Weights of a small mixture-of-experts language model, trained from scratch on English Wikipedia.
Training: 339M tokens, 5175 steps.
Below are experts of layer 4 (counted from 0) of a mixture-of-experts language model. Rows are named router (the router's row for the expert) and show model dimensions 0-255. Each number is 128 + 24 x the weight over its row's rms, rounded and kept within 0 to 255. Numbers have three digits each.
After each expert's rows: a language model's description of what the expert responds to. This comes from a sample of Wikipedia text that the model never trained on.

# expert 47
router:143141129161119125143145137111131129141110145107118084111098132121109124152122136087152110143158132077142158107148176171126153119115130120137092121117113100132152138125131128142185084106088159097158148125148151151122094159139092112141117155077157076118111101159110149087100117114142137173158103119124081109115137115149134094133113104153103060068080154106106145173133139099114125168145106133141131173113160081143142144164133109125159126139126131126131132119177156156123129139092134138144148163117117151092115132137108108107134105118125134112100104189167093114186173133103125108130165103101117153127135132131133106092119152122137148113124119112146131143155090121125107146132147122140078132089142118120133118105083121166136155129201121144125093145150137106097135126130126
What it handles: Capitalized words opening table cells or phrases, mainly month names in dates, The, Top, No, Summer, First.

# expert 42
router:098142164163140143121121097131145093169163112098122138163162086164150122128121167130129143161136111088120067120112122131147143122152097118156093135131130134134098139123103138093127092143132106124135158130141133118129157183123128168138165121131098101150097125131102147155150104122158108107091192127135120124124167133139123152098123119167141131093112097147117159164106122113083146119141093074169124106077104119120123166131173106133147121103096159096145150107104168097150114090124138171141084111093151150147148164130118120164166070117142095129101123128107119139119139125156115134103116164115095146096138142137157102111110141122115174149135113145140120173123137111122096143113117097157085147138154123137155090082136102114154152122140139147127087125138092132183137102115120
What it handles: Pipe separators between cells inside table rows holding numbers, dates or places, plus unit words like ft, mph, metres.

# expert 17
router:162123098114122158150080151170124134174136095107130158122170132085135159101080175124143131129119077137102137076140108123153094164169095151160113128111119103151131121143126122146122168127134173147128128087147126167141138123164141121110096185136122154142085132125092147125152128177135137138163130116121098174158128109130160079140117105135162117174122118112130112134143108164146099092108143126130110191098137165117127104150151097110112152164108155114104142100080165135064098107139148125111133131100117142133134071110117148142140094123100145129125150135131152148157137147140104133105132109120133143113141102137136104122110164082150125122154111139119140165144103116137142120109119120133138149102080090102146081110112185122099098114127109131123115142125173136126131106091116
What it handles: Colons after infobox field labels like Location: and Born:, coordinate degree and minute marks, and place-name words like York, County.

# expert 28
router:072107150115119153151140129122143183093117163128163104149143160163099146098117153114147143118114120109123100140124134125118139070143130136133174097145149151142112151128159118159147092142163159121116138157154106128122154127061092119117130120145133132128133178110137165163117137133164093102142118084097112148126093108137135169106148146167105150141126117147118148149087148182143142107091120093116144142117133109172126124118144119096163201108137129108135142140090133144127097138118129151158082141124139113155127133100092128118140107146151089141125111137123116125139125127092156128135168151105136146082127124126130176143135094055118165141114145145181115116126141146125132080134198135143096119127141109168140094118151167122138123113139093140105112172135084152140147102129140
What it handles: Short common nouns and particles like round, head, off, place, route, story, and second pieces of words such as w-ound, cl-oud.

# expert 49
router:099158129112127140144143090140170101114120133149158096085143101107113154113127158125136071143143120140173092126100131122130146133121107188132100151125127119150122100135113159103115142091120096119104090093146141117070098136147085132145156111136132180130156130140150133154177078150143144109119153128111094149070143099162110107169130141097137145126095118109147153154132146165112092160137168106117126124108093100141135139110118143121113143110116152132128131148144142124121129135074099152133131133131107154142106128114091082151161098138137175151119117100084142155142123136134133075131119159155104145156120159101126161145119130163138142131095097082106137083153173118140148138174124102072102126171136162152122114139123127125116124156109156166160141102158114131128123083173138
What it handles: Word pieces ic, ical, ric, ro inside adjectives and technical words, like cosmic, meticulous, psychotropic, helicopter; also some table digits.

# expert 0
router:163113120119120100155101113133086120092094080125128101136135176102190101112091143135150099152101141140123098146133137110143111146119153164136129118168132114149128135138136139137141098171140159150136130143136145135107144123125184116102140148130147143093136143103116128156147147144082143099156101122111167109092115145166149143139151147085101178117133148121113122155111123098127129125095085085107086098156143166138138143115152107122164142155152089134158087151072128138146105174192168143142077107191162119126120136109128165095131132150129104136156146130107093131112125132106153111155112120123110124128116132159138152135163070068133130131111175131126076147133141129090145173106152112137126118109106109164157126104139120136149132108121093150146109137094112113105139107115127
What it handles: Finite verbs and past-tense endings in narrative clauses, such as was, is, became, made, and the -ed in function-ed.

# expert 16
router:128144149109154151116128118164111153112136140125139127142146159132146107150146151127151110095142088141095132082148123152142104149138129141135135113113149156104119097169080166163095081121089101089125145128143108122148119152128149098109091157145118112158122131100126114117145154163174105113163142117154161129112077117123104117146138158155104135172118114109159101107093092158180085101138143115154137138108147127105122088145122098106123137099122113117127143175144113178137135110136084116122134147150114151151148150134073091096141115080147123111138118107135171117123151128149105161159094098126157161119098163121083178131160151149096109114128111089104083107124112117161127149176112132142108131144156144099119079175102129130152151102148148098161100109112128140122113155078120
What it handles: The third or fourth digit of years and ages in birth and death dates and lifespans, as in 18-6-8, 19-4-2, aged 6-6.

# expert 6
router:153091158162149160120197133119118127127126137139104121112106147165154113136073134134136173126128135190127136164128151134142150140132088119132125158180170150156106103121144125127139161123141147117098096151131135098108096140118080107177168120122124153125140094114125099104092116135154133126137119120144124124171102164134106096140116135148166122090143109083177131147085102105099174127091069108100127129117171155162119120122163122131091093119129140141108119156157154109130154129081088128136120135132120154132187116146169120103106133129105151116150122125144082149136059139121134128108127117103144106129124155140129095126110096156087135117150137094132107174146121105143093143085138112153102144131127121115113139143103149125110158164086101115151103167124157136160147150144127
What it handles: Subject pronouns and modals starting a clause, like he, It, she, would, plus name or word fragments like Haz-el, De-Lisi, per-mits.

# expert 50
router:124097143093122105134114114170149111130133143128135157146167123182115125121131161127127158112145094137158104118127124147173107134151158142116191137098167118139164095157111119102137153142137134114101138102145127147119156117185129101149113119116147088071162088148108158119079083127072169123135110120087127146139132137146134140110133115099144110176106134085130149119113100149108143107106113158085162136142127093079116133123176130149090113079093123150124099135097130108154078143116196117162138109113168120136113099119105165123128072103146122144152145169161166088151100138122130109122134106145136151148112089120139169127111183119129136146151130128120099139147117125099093127173126142137131111123156119166117134138139131128126123146135097075112140106139116126145109112162107
What it handles: Final head words of organization names (Institute, School, Department, Award) and closing parentheses ending names or notes.

# expert 3
router:136112118137150100121162141170117110136119156059128171165176112126160123120128123144085130174138129111166112154136114128149105149093121119110096097140178137111085172133110159105113099138146126133127127133133132138123139144168188126127163125136162099113109156143076085106111107109095150120149129170124100093112181132096126100175088117174140125132158101106122161163098136145133145123111101107134125154086109108100125141128140155135106090103084141150143115156107161157144160150185103136132125135141121107154136130115168100156089120165127109145111135140105159116100103102137103156126166141085133127133124064118122141129097116135114117141161145158155141131156133135115152156136126132091111144102138129162135089101099111122120115142125165140091106137157116156117157085116164
What it handles: Pipe separators between table cells in lists of names, credits and scores, plus colons, semicolons and dashes, as in Shaw 11/13 | 2,41.

# expert 22
router:109137133124118109098124152129085110158102147125133105106103150144129164161110084108101157083102145106101153150125117099093086156133095139151142156083105131129134184110150109139110176135114144109140092128117139149159119150161131122123094137135104132148120159177110177168118112111171122139135096120096128179126136142127102155130132159148091157102119149108128124089159120136163083103116149127087140119112163132092146125115145138095088142161167107114144116132174141107174157100152092091165110106110098115113136160151144130109104134111138153090132153168120115111121097101106150168138143107082150118162096132128149133093122134085169129138160143128087107104120119086104175133123169142139102150128130152110149094097124130155167156121115129115096150086128129109117135123122101
What it handles: First piece of capitalized names and terms after "the" or "of", plus the leading 1 of years, as in Com-fort, Abb-ot, Ros-enborg, 1-983.

# expert 39
router:156156091118166169114127118137139114153145143089156102099126117112158120111125129101085130135156109153144107160103150108163120131119124148156131127115167123109107150099152140106109133158096143137099165107095127160144152123191149137107135108100153169139149083136126095120094144132114112092090108105136161154106060142096122135153106109120104149182108092104135101113101162081134128148114125182158115129140117161138150160138103160107149138111158070154145135130116116132120173151143143121105098108157133131078149112129138144144076173090129129092102142105107132147172112128161155143144141151187147146090137130132137141102121113137129110145149124093109150123164119174107103134107119115126133140127114137125123143144158144131100081138121113178132101112165122132086157100089113
What it handles: The, his, her, its and their after a verb or preposition, as in received her degree, completed his studies, in the eastern end.

# expert 63
router:155126106163096107115095163110096129118161147122141143102120134109175169143115154127128110117111139146125137142126065134117131120052167116116129093106120146109128166161093146166115137123118135161169106141160150138097118119161135150154093129156144115122151161109127121152145138104111162127164168124164096131121120160085142129121092127127153199133096147092179119084092075120131133118164125143087111108146146141157146120087106142118114134100102128148147110156133160130129109165171150079165105124146128108131096127135106124126115101163111159156100158109123159158154133121128120110101097121147123126117106156150114079165129109083135133126086148130065124139124096165138140100145112133096127122145116115125096127157188113149114143125146141100095137131149165148145143121134128
What it handles: Standalone space tokens before numbers, years and dollar signs, often after pipes, colons or coordinate slashes, as in under 6 years, Teams: 16.

# expert 26
router:110135137099104095150144232095160171132116098095146124167127127151094131141137140119142118134095138109132140108132136126096162111158130117112155120111091080132149111112117129130101129115090088096145165138125129128141137124102162155105133146121139116128120117146147164142133107160131167104135155166125156137153114081143134171140132111144161157140165117150134118095141076146104141117098124067132133127130144136141114123125115103092135084105122148070109122149101134080137133097112112147107168110089090120158120135133114151170140117124152091177089107111144142144113155104111148117120122158136113097172127124182160136138134133149139154135097134124110154091133142118136136107136174170114200140122104169136147091138152140149083146119104131087124081139127116149122113136127146
What it handles: Taxonomy infobox words and Latin name pieces such as Genus, species, -idae, Suborder: Polyphaga, plus some scientific word fragments.

# expert 52
router:128094112132111135126110117140154129127103134122106106104152153129181179167160085135082121130156076117087143158092133168141094111125155175122130134157121140112138104129144068144174157095115097159144138100149097091124144117134172114141123119112092137118183156101145109121103148129140105117127139092127157110170102096135118116189140089118099139140175132138110115141164119115145120121140122111127148109105116109157115142137138145098134140108101122136106138178120137126121113136134160118103161111174123109142108135154114167118128186126113107130092128130152102145097123117140163139092150148144181119146143138155109096113086139129140089146101104088110114105102115192108117097117142120119139102110163127129102111155110145136114155167141146128132148117090109115055092161148132
What it handles: First digit of a number, mostly 1 or 2, in tables, years, list numbers and codes, as in No. 1, 2014, 100.00.

# expert 15
router:115106164102103127162147117134150134116091116164128163146128160143104167099176132137117138156107153069086173158182116127122123118122119166145143112149072155113147144163143118164163119062169102098179158168137124131148138136140130146128123164100130122106146128119149107109103116086146103160132131134118110097105134132137152116107137105149134108133094140150156084145089123155112120149110115120140179167159101104171093135110140126124136136077109120132117148095155093103184117093154157090149119151117149114104123153130127145115126113114115113097128092179117147119101130122110151116079101107150118150133142124126131160133152091154126160134111093121160134159107115165131130131124137131138098125115134126165103089116153131100134141105122102070117130125118136151144149081185123
What it handles: Nouns like number, type, order, rank, class, category, plus capital letters inside acronyms or names, such as OX-5, NXT, SCOTS.

# expert 34
router:125142151114112103136144100158178122105138117110141137078131132112126135146176098147123113134156148136128156129117100121151132078129144092118116098125103154110097143147125135100132112127111087125125131104111136128123154135107118165128118129124131153118069117154170149170124136130146121136142125125121118119167109120092133117148098100133149109129116164122140141196108156109108098141127108149120130149131117150153167109146113098182144128122157130143108148110152118150102174155088129074085103138105144152092104108088148119099113122108052142100137092101146081139115146150193085150107092142164151119135135132112144135121108139166082137149108129149161146132151128138133091160165089169137136115102130149087132107126125078106119137115174127105084152163126139112129175153173159
What it handles: The == and === marks of wiki section headings, and capitalized openers like The, A, Both starting a paragraph or sentence.